config.toml
init_std_up = 0.0587
decay_shape = "linear"
batch_tokens = 131072
Below are experts of layer 3 (counted from 0) of a mixture-of-experts language model. Rows are named gate (a neuron's input weights, with its number), up (a neuron's input weights, with its number), down (a neuron's output weights, with its number) and show model dimensions 0-255. Each number is 500 + 25 x the weight over its row's rms, rounded and kept within 0 to 999. Numbers have three digits each.
Before each expert's rows: a language model's description of what the expert responds to; "raises" lists some tokens whose logits its average output raises strongly, later layers aside. This comes from a sample of Wikipedia text that the model never trained on.

# expert 7
Subject pronouns
raises: " is", " was", "\n", ";", " has", " –"
gate0:503445504509477491472504481530483525488430485513490514543502497490475467447482529522518516452467496470551478468485520486485502514509447482512502465492579491464559513494475545507514522487517511486518521537506539487491543484469522475491522531502457454470494520511498506458529477503460460519486502479476520459502503498535508472517520485529514524481523480505491467473488492490476484500526511481492508496481490487509505482485511471526493511527485476521500505481488508532523536497509458493532511494480460467512528505480505512530473515452521472502550531471536514564450494477470505507447497506439464566497502533493511502483508470538532542481529509498503534486492492513513495482503480528546489485519489523509485521513482517485462504499519521535533561515482510507510498487481495
up0:454492499445501492515478519542465486519485444551535465479517498509468522490461502478489497489516476463492515466468495472471493509553509521514496484505483489494446497522489479506513512459465456514478504503511515468505515523463508468490511491493486540487521492470532511523478504494483416500480489479503455483483500511456479449450495441497486494463528521517506464520466466473522507460509535518532442530480510468536496489508510538524516482520505507495522499464514506508509503485497504489489490486507490508471518522511516503515504466510465509500512517531513485593489476545447454518522525477485468494510544526496476525481511517464493511508509493474503512503498514533499505525524518515504543477519527471511470539480480493531515508472514442490493491455505505507545474487552485
down0:478473524480533506487484493495487500496491495498505449472510509485506500525474474480509483484497497482473539460436506472511534510516543507512490513487482517530519499524507487490501517529525509535471541481457493500517517519524494478499435538484512497540517510497557472512477513489501497530545524438524476488541501494498497519529481489502523536469474465538494514528542479466504442514482548468491476508483535507449479524481494537546522496479506494484489493484536483513534540455523545499535523456491526494499449518511491527522503465500508476517466503508482463470513516513469453516512487487533518508531514472515522516445472496507505477522509517519524549457492451539544513499522481480539484524511495505489541494463466519523486510515510483498499470483451459555524474490506485

# expert 54
Word-final consonant endings
raises: " and", "-", ";", " &", "/", " on"
gate0:515514523507492521461534484502524507471517505539506520513509494523496477507507468491483469498521538459459476529467519513523504443477530539472512532503505444482484540470507517468500536487496491505538487522487490491535479526488491546510508482477492490528469532501539459503494486520497476475509510528440478480463475455518493482524474526493460552495463474495494513471519524489468498493518472495520491534485477519496496502527560529482458541518445513520493505469482520486511524504531523540501480450498501451496566505502528503514520493464495484464488509472485499476465523480523479451493441519503540456498534476529501498467477502478506514467479511488506492523541510517499494479500476522519451483503456486554526513475543507491459497517502452487497466542503480488481537511481516
up0:535478473473481481552515513495501517467479503529464483492491461454498528464516490469446495499527505508489488498460442486519494493537452509463485499525521488532511513535488456508521547512467478455513493517516543515525485520508509528508455504496497479505531494447511488515495502496466496485532482495513475452512471460513474481460469517504487502496518507459489521509466477513484471476510478507471477456508498484486487525494474482521506555476507527502517466478556495515468527507496475492516521485503497501551491538487529489491536515494503479516477497483519460507525532453524536466512505495495498498512509466516464498496510504500503535557481538497552532515500521516454573518491535505544495474529530491526473474528558553460497537470459486522498513519491491498516482475471522
down0:478481488494535491569502518508540520508506510453503510579513523523531490502517508530487488427523461469520499505497478492497497471540494499467495484475527484499500469519514504505517489469523487500494500503508504524513527495504491540500495505473523484469475516471518495458518480556491546486515480509483490461449478497501472487460545503518471524495492486512493477466547485488500491463497511465498477443512445499560515472501471494498479471504465494525499515462484493477528513457522517497521444508502540483573521499511530502489512541507479532483505483522490495496468493484471474542482516534490566489517517507454465540515553474534514474510502478470481507460528544488477484496487484483502508515501466522492427506444512465488516498512495511513527508518513516475503506504490493

# expert 2
Short lowercase name fragments
raises: "el", "s", "us", ".", "is", "i"
gate0:507472451470441500519526466497526496486477527496490494517531520503567518485509494504523481510503476469505466482440493531499501517532503482508493460523532485499449508500507464503492509489469522527539522486492497480504514500482552541442481506485490520487507491507506487495507526480483480511523524473454453525481490472507488489538461520511483502516489473470494532498483514490468463522480472517517487467517499486498525479497488439549520529442444490471493490525490480513481478479520519482465510492549497551500517489520485486508520500488573506478472451487484466489471479473488494454478506445478477487498492472545464499495529498510497468479507494486450497496534510513499556542530468464481438495497472504529484454473522500507475484517464471531520484496479524470506522525492509
up0:509516476499493510535451475487488489476488476496529514470502476509461501515449450500490472485551495498491500511532469525509441492514505493504550452525497446513492500482521491498505473490532494521491522414547491529509518479475552497467557495523462497489517532481542507494519457462500488488511525497529482491490517490438524486538455516513485543462494448503474481513536494505516512507477473498518476520525470497482508475517493471476533557507518568506467507520493491520493475494483490511517502480526490507468501482479510542537510468549482492464509512481468511553498510475496482484540531525505489457486451497491503500485533491490467528502484514513534512508484587485502500501518505499502473480499504491544496507538501503527466509530495530512511522499511468486478481505465473
down0:546490503510470536475488487489520508536530492538463495478525575500466495507471476538505500534497503518493512497473519501520537553511527439482515480507483494495494500497495515480480500485542483524502510496521472471525534499522471504469486466474473486501477503494532513486489551487502512448535423476507512496528492519499483501490531479479533526474493517486481474477506526491507502524477494478518539525490486460525454505508482500468463527503560517498439467470477494472502560562524494456487526484525500511509512478496509530525518538551427489481472506496526513480476472462504508493507500508506466485484485523497490491514517476486492519521512525495531514451499567505494502513498499505482518534525478506516540505514478467558504460472512486490506551487502475470479501521450516

# expert 48
Name-initial syllables
raises: "n", "w", "b", "k", "l", "c"
gate0:510507529462517470502483495532468484505495533526477486511500494488518506506521495485478475521546465495463484470510502502493493525536522480477484468509491483496499468522533454470570552496513487472511455446525514502439426482472474521483520503534473487526474538460500485515509480517516538483490500447499504475462441504512469497511469477464521512433514510480505511505521474497546544474542521482515462525480482485519544522534475501520521497487507537535552490529533506509518491481567467465483485522503521487527524485493540539551484445501474502543536506508505523501505524528503512500476524519484460509520500471466504508503515545480472486496484528534476525517504483485498528470525506483506483513468478524536506519503528489502496479480504534519516481498502480498502529493499484
up0:538508482486457459501488527554513489547516541536484508509507493534528514476495513523535530500519514520481521479478533506509502521538487485461493502505518508465484472559486480439563466478538504515494492509446539499498480499520530514507503473525458494452507526487496495471547493522512478498521523498493456480480523516542488540540490471495450527486503529489472443512474474534485466534487505487485511520478477460508520489536493520474494478520449497489544524487501523497518516551525507508473509520503526483539506523443490496526525476506461541531528510462512501462490475547488498504481517462488494553504530472486544483511473494480501496492496506503485524513487480541485478479500473505464512487465469505527483471462495506471509510494490500477512533472461487540502528474515546
down0:502471481479562495479509486547509480508506459492512499516514511506529481517513479485551483493490481492482534472490495467465521514511532516547526527501473499516487516497527519525544550481499481495502517521552495483486461560576509474474509449504525483487464530521464535488500471476496505482473503498532509432476502535465477500501539501533511458492511471512463529488526498467501517512476497474492450527512496498506482534523542478488483474486491525486534523517517511463512491476508508470510486479500477543491533529511468512485460472536490475520458524486519498529472459532535528556519481549507512466522494461526501504484489502502510494468508451558488501509511462511497502523525521521476534480497499487538500491487506488485479537469470499542514507538505515441531520505531508

# expert 17
Prepositions after verbs
raises: " the", " a", " an", " its", " his", " two"
gate0:485493467463483519499475497484437533506507487505521507519542512461483483523454498458469488501485489484486490487475478513505483451448495501473481491459462480536515529498491537480526504506501509515484499482497506457492487491523541497477483517486506504468512488548509507528521480484546529468526571520514504505504514469487492504458497504443463521487493498464504473477487556494486499524506502500502452435497539575503457514474520506488504483519510521439501504516501482483470513514516505483537472507488476514495527487507495489511525516465491446454459538496534513543456466526464505476514515482512505495472512525512460516510519482484499517487461478475472472488492494447506508480533488467551503547485505501487489477475513483523499463483482538487460492483513560531507464504502467
up0:505495490504524574512514479465500524508489477483506498471546503485515462505549511498479526506488546499524521512488515510455448522497524495539478518508528504495510491481500459494451454490461528518508515476498487446476567476516511510469505489488487518472446524509561457507481492526490505468480525506523554498470521509489504519505499531539499527469537519518540472502503516471496501527517533505483499522504439495515500494475491499477494477520550505487483537495501514491505473523465483518489458512500490524527546510529490551492517505506507496501476519490521482507498549508499507489522513493522519504491492494477490460464488497528523475506515431501481501522530554500486484445462509518519494532483490507559496487537570516511449482558511505497444482502524498513484486543497489
down0:487492536496469510527487492510492479458487507496511421450502528488474507483529504510482474507502519520502510494515465475473496532505524479481498500508536479502478489470504510484545458488488535458534489519509476538517480529461494535521518483531492506503507504517475511494503510533544475455475496503502453488468485532490510499520492455516496426487508497485535467511503511524482502498457494514439531458517502468536498519527499520464530482496494463497524488494521507530476535512461527522485575476498462492471496484459502472512511511511542511537519504449519464498538507476484499522484484553500534492482501498512505488506458551475532530521491504478493521508488497495482482551456516502475469512498548466491527522537496515514506476513575450501469511543483521490471482516508530

# expert 19
Parenthesis-fused word starts
raises: "ome", ".", "c"
gate0:475527458478505484488523526512465494498489516507528498482512515503536526468466517492465464497476517537559513515534510539568500476480502479519486484510507503518508488485472482504467477522466503496471528491495492503492514552569523494486467479471495497504486450477496530524507489457527509491509492515544529508491464525508474481507515477490483516541554513501485480467466581500482480523488501438484492495498519501517524470517485442484481510506457453501513483552502423476458454467547492499495521531517476493481539462535477532495475494487480521473486481476482505478499528525465493480473520524513496539520541481502492474519491503490477494492495503478469494512503506511519499462505549521526553492527507500493477498488480509486518538525536489504486517473450520541506465525517495
up0:482483498549530506476481515476458516509539515508493500526473508518476518506479472527489529479447523482482508489520456521528544487491500476523506489516468507507489517517495476514493475507490506487451484515473422513503456515495538498515492493520530482497537517475529456499454462444530478476512520571499493515485505490507501518516472469487474482545524526480487474501530514520527478511468533435453447455475495488481513489496476505473510521476460497443524484518528469505475486527492483545542491505483485500508500515545510517486514508517494452465518469501472481482516508502473468510511534483493494521527494485520453528571446484537487481505493507464497515483511502522529540536504505474491484503499502462473475491467471534487470524486462447475487473495514490524528495518500512
down0:514548474473496468477532497509498520528478477500520498513475489505495475532466537488490509479538513533494511514500507438507480478515507481467451490475505482496523474550518537495471512460546526526521519486477475502509509500465502487524513442501510503541527453554513506475511484472498460471551483540516490491496495480464465495518522540509508507514508524504475458502517527462499504444526481582489461504488493502518519481458546504479499474521469488498525507485522448496499502446522484496486471506473517507498536476470489494509496491502495456511479522464455484471517493528532503472529514488516487535502505457478485498508554544482526489508504510549534478469489486488515481506517498449505491522521545510497519506543587510479457516500525491498497503485490491529510491489533469

# expert 4
Word-initial syllable fragments
raises: "at", "ul", "ag", "u", "ies", "or"
gate0:453542513525556553493503540519481503528525484514464477489478492473506475503515487487493513482529470500519521510474527542534502473478445529488465484509502509519466518547483482539517507509499494491502470510453535521497486508543489464533556513443446492497486481470451508496524531503516504473516495476492481539488514526500513470488496520491534509484499473520542494488503494495512490495488493502501529496507485499505524480529461501485478450498501500476545496529474484517471543471527509484500497451523516446498528479536442471440480481507510505518493517505537543494507473468488461521472506530498470518484490502544512474514508542559489544472534476510522484458527530457514515535492500529481539470481495483505484493521502517516546498503542542512477490495498497525484457539479479
up0:494485494508481451502468470492491527474520557507499497478466520499502467493486505483514460495513443568494502508502548479493539467524511488510499535490463486469457470510476538488526461487521506489507465532523529505512508509493475494524537520482509484493509522501500505514519482488500459517469497483540491487517499517478483488497465532511486508446522503501531492532522557488544503532510554484470518552546518487513531457418488500515496492476462509477476491461497511465513503511484454520510461533527542432494514488470512478495504547526476499536522526458523502445469527493481512510519504476521536490484539512530459524489513497455542492522493483483513503487518496491496489479520505481536501434497486523481518493537464537486506479488508489495494487515470524491501457494487481
down0:515526462487507517485475504537511487536514504521508525513515497541507462527483493510449459498498488512468509511517535512481539505539502478515506514508478501546472513474483508476511472495501537481531506466491504464490538527515486500540530525522502494528469455533456489493464533489531531530502528485498492512450494500489503465498540478494479541492535495478525447482461500475522510513481507471516462486483444505535453546501475472485532485504514539441520475548513512478484492536527512501525503475455451509475507533481518517489514521547507520454535530501555519515484501470484534489501474462522490508486530498492513531490522490507500526479490453540568478492529500504463487474513535476521521545553487496505517507481506522519533494473495526467474484466512513477519475475476525

# expert 55
Prepositions opening phrases
raises: " the", " its", " a", " their", " his", " an"
gate0:509452514525510500482532470491530501526456532516516528512556486482500465550496468463480499478503513488543495514442500497500550545491468511511515486496525551514519485504492515521489524523515501519462517487540496510514481496510498537499479470512493560460496527471541471501495449542455495522493511495535544501453460470475466525464521478525502486488531540469526516502485532505521500523497497531489475539520507472478526454498481477498482484487541478519493503460476518558493511487498555503494513528516522503512478511544483517499500514512500471475530525500522504504466491526486546505545470548480492479519532506507532497508507481498459472521454487493473479466480479529523475476505532515477506495483504521532489509527492444507520499553535533556470530480501515524485484514501504
up0:488552528479468477467499498501468487515503466516480547476497492491488508511513471503520472462515494507484510503531477454497507471495482457491488489455496522517517475497532504490544516474507499489493526525485497494470509462465485499479491498497492467461502484486467546498450513496521515479495495525456488554509547521512472473496511496469551503554453485525488519501491511516530509494510482520501471499492489514507512493539525454502487487470513569505546525483446472473457408470483529481465497524488523515508500462493489495507534489457446534467514502496477506525526482534480498506469504505464529543523499476497486481532523505480483548492481481538482481507533518467485501488514486493509480536491506470484479528496510549499502500520461539456472480507525532438540540500487494
down0:518488508502511461458505477509517465493487513484521438460493503491494443491452528458455489493508479498504509547491504495512558509543520510493523537493479514466469480493516511510522474487532493510482522507507543466519508483513519482472524462525469542484509455461531467474512456489497511452516452471545521489526516490512462488480516515513491522540508521497502477506495498461500474485503498512473484567472543528431489491494489454505482532475471507521506542534513481529498500492505532511453542502465471493532469486488494511479500522503510503511502506516477495520509499462522478535541473506530497483543462499508524459472550449503482526484505517521531518488478473505503520488528501481480514531484500483554569517493493479504541488489477511479493515503511472473515483555486526

# expert 44
Prepositions of and for
raises: " the", " a", " its", " their", " both", " all"
gate0:537485515505481426472482476545468518502483531489469520507451465481525474494452482470494481524514455493491456488471474489494508496470492460505486493477573519518491480493486504469508461475520482508468534543494497512501475459498526512465467486548474513516502475516497507489484472496496537487472488487480463454519514530475490498470513506540537485452534536489476483500501519507471505512512528490511493557533498457510553487498560486477495506490480505535502492518448486523541517527479534502492529452481486508497500502481507500542519486501512533460499427490489521502485482511544507512486483468492502462472493479492483528533508510449536517475521482500513521487494519503533470501502459527536560488557525501493479470526508533506520507479452511514490465479507489514501508495511503
up0:470533483508468517501499467482509488492522514545534482549545496508492486497451552525471541493487504533507505476480561448476521482549543471493502498504515482474470496477502505492511485538487500507479535499484531513498521462514466522487494487486503511534568488514521484493492529503522500477521455487524497504493483528506480532486532443481515513486535519490507486530484505534505484496511543470502507496482540487551495524472503448490469492491451519534505509459488517483468549505513449560473462504512514503474492538489492498471501548493481498507503465511576478505475500519509531497481538498503519520506536504531534532495486520496488494455481518460535493514489521524470495467527502558534527494491491484476519499534491486507503512487511493546494516461473526483479517441474535
down0:491524546455463467485492509475478510495520505476491518544543514534494483517511462501501489520484530518526455525487477517548504481439497461530443490552469520515507514521513512485497499498509470524506502459461477439493467506534437452526497507475476504515495499489467494494478518496506513529519519491503528496525486476495495546476505559512513465535500528484512518516455438468485533498523511473513509484478467527523457525509477530476512498543491509532553507507477473501446512497517489491489509489517492480495524471497492494464495523501463528502486503519539490496475518461454522488455470514544488526509524489497524492464516489501501519482473538510486499527516477540474500515532488489488480494464544482501503531495510401463497509497481483502488543537525495512500487494501507

# expert 0
Vowel pieces inside names
raises: "ew", "h", "w", " and", "p", "c"
gate0:464487515503480506451514477471466485494488504550502505504488520512507533498530501528535481463503492455511524491496548538503520493489479498500525465508514483512522501519470548551485500521506460461554511510472481479467464466538476530454513496466506479510494523484506513520509496520485471480558491544466480488533502477505505447528500525515523492511472485521505515463495494503489551456457523508479535492495480514475521523472512505502477484498460531525509522524497479506505464472473539548512501502510520448486522492550463466518467509526520461464484539524541515510479481469537489520495517534504519522490511480491489495529560524451531513536492495477491513512469492480509500442512500450486508484506502499500518501533499554522503485482478514501479423462517526468472506528512476
up0:547544510480443492449459468536499523505499509525468494543467450496470504501504480461465471518485490459491533498526462492504489475479494472499467520485479534499536479498474508497488491454507495484549480452489503466496506484479483481546522543549519505537472519506481479485495512468464490504504482538545519502466497476487499481526508503468503538495462498508516547499524502485530522529489494533474488537515508538529454507504527470517522534509487476489513500572493507472498499515560551554504546502500529466521524504455530515515542505508516499524511467503447482466489508522541510447476505468523476500525497499478507493489480441502484487485499485484525513507486493504491496455483476529486509522502548518481468485459498485494505524471519472455490512511513522495540512496507501
down0:494520524478515482510468533497453515497509530539513504523495573492469503475481506518482526474481532486491493509491497494544468479509490535533477513497503507475549480475493489524493488489517514493497488492538511515509488507469489499545500523508503519465466513508516467492494491496543474495476500487480475526482506496468462504481505490506550425529515443520480486500474485484501518522571523520491553470487478487480476502475521491457503516479511511505494489453468493492537516515507502529449503489513508496542494490520516571470467493503535513475502485446523484481488527499477510509499498534548426492487501509487477475488441565490528464513489491487556509492464525519510567527469513533485446494499537495493481481502476490526510501516530533478449455483505477511500489488517506

# expert 18
Name-internal syllables
raises: " and", " to", "tern"
gate0:483504477487517555464480476465461491504532500492511540478531482499525515557531528508548534468495491472488495464509481523484521529524462494485482477453492469502456507472485516529461510526462508481513523467475507492483515483550473513507485567511415490502475533503493502481506520493494498485482463505466494472520472534511497536518468501554494504495492495502546499533554505499509551494503532518507516520480494478501490503507476503500546509514463500520499501485463508470491487479501485519495481471456511512506518486485496549523489528486508500502490495519496493483497475536515496517540529507443481467457491466481502519521533527502503494479457536485482499511484508501493507539523505558468538554571507522546487530481516490520491509529519539524508500449486495512490459526548518
up0:518474508533513529510490522495457523495480486518498475503470488488523497470491504511429477485497493475507484543481551502542519479442508476535464490543505543482513515449505484483490508515536514534480506536481538543517528484496488507477523485489534510451502489515578529529542492525518500505513543505507524503482526472515497466523515476476541493498489512494470489494499491502502445513485534482500442484518509499497466483498480512464493529457523491489462472487468500544454495484517482501472504514497460485514521492519513501529520526492504515490527475497545504511458512445527537484501520482503483517516490558488506492501475488471481518499563503518491487488490467458496510484483479490547465502434511456479504504508445488504477500513531510504557533469487534458478508489461524
down0:482532498522479509496475512513525468508510480482470495483494512495541483491474491504490483502487532474544515498499541486467508546505519474487463460498499484501456499435534528502528556457470527487538469520521504505518549446494501487499478494490497502432486463485483471496528522508467522485475536536536476505466535512534480478503529497523493509466506543493501503541501481478481522509488484517556542490463526518484491473490500474478522497488479475491473496469505487506500473461547521512514502524495488456518510498484486498500522491509459422515495465498491497502444546528528534516472484515493552480496516517490469484513519537464484522480446524475488468482494481498539449525523488492498484526551432509513520503522488528514499526456491472482502476489530488489534473481503522

# expert 46
Particles and compound starts
raises: "p", " the", " a", " of", "g", " an"
gate0:508540510493506464493486464516466505454480515455512485484493518501490528500504475528485507463469527544485512501467552510490524474510517545531478495508516523502513514479494489523530500499480511481559516520491492486509480534496456485510543497506478530481487497497475457530517519464497490514534465464459476439503504509480527502452528476474532462502442526508480488494536478448505513504492512483473475467492508508508523499568531539501488533508539451561522513536504502497505468468496527502580481539488488510497532491539522501491456519484494501504508495488516474526546460530457504519477490515478506513445482460509530532481508515486509535519485509481493510509477513464471491473493518449503502510524487505525474497510435514512458489510555487500511539515502489488477497509524488
up0:496516503523474490509481501526460506561496476495484523492533491511475523493494480521465516542459481499523541522531550507534502476499478509500514487532496471510504556457494546495483480522462478492421535535536429469515470518475483493491545443521480507469491477486464497513483505506491526486498510516499508486488519478502497488480473527508487467509488535531524505491521511530479522475469475502479477468514490483485544526491520510513496554484470507462486456488533502534481430530524518533507453503495490539498510499523481499490473502492507493487486480494503522497517533501476499463470537462488548483496491486511444507486502460450492459539480486469478533465512530493523462473502510487458504443518509514485541509497480528506517486493467519531506485499491524493447508457477506
down0:522508520476501485499484502456499522457479537511512512519540511448502467504536489477485534503444521492536532524530527500495508487524513512452538513509484515531487488495514503517525525493516570507489516489517491512493450548516511502483507510427509514506505468531480466484490516488494497504496484481491484535471507495564455441505467478506458491501509511497498443457511539462514529463516506473482496536532460493466505551455505511491518471480472488480510481487472535495533460499520472527503512521517493461513470462514487493482507512491517516451510467505516534482552482485501499516510506522511535523507497481480502500446526504440495483520516482512495477493544444522469494514472493450492477528534544509482502488531494482513511516522443507496522526484520510491480462523456491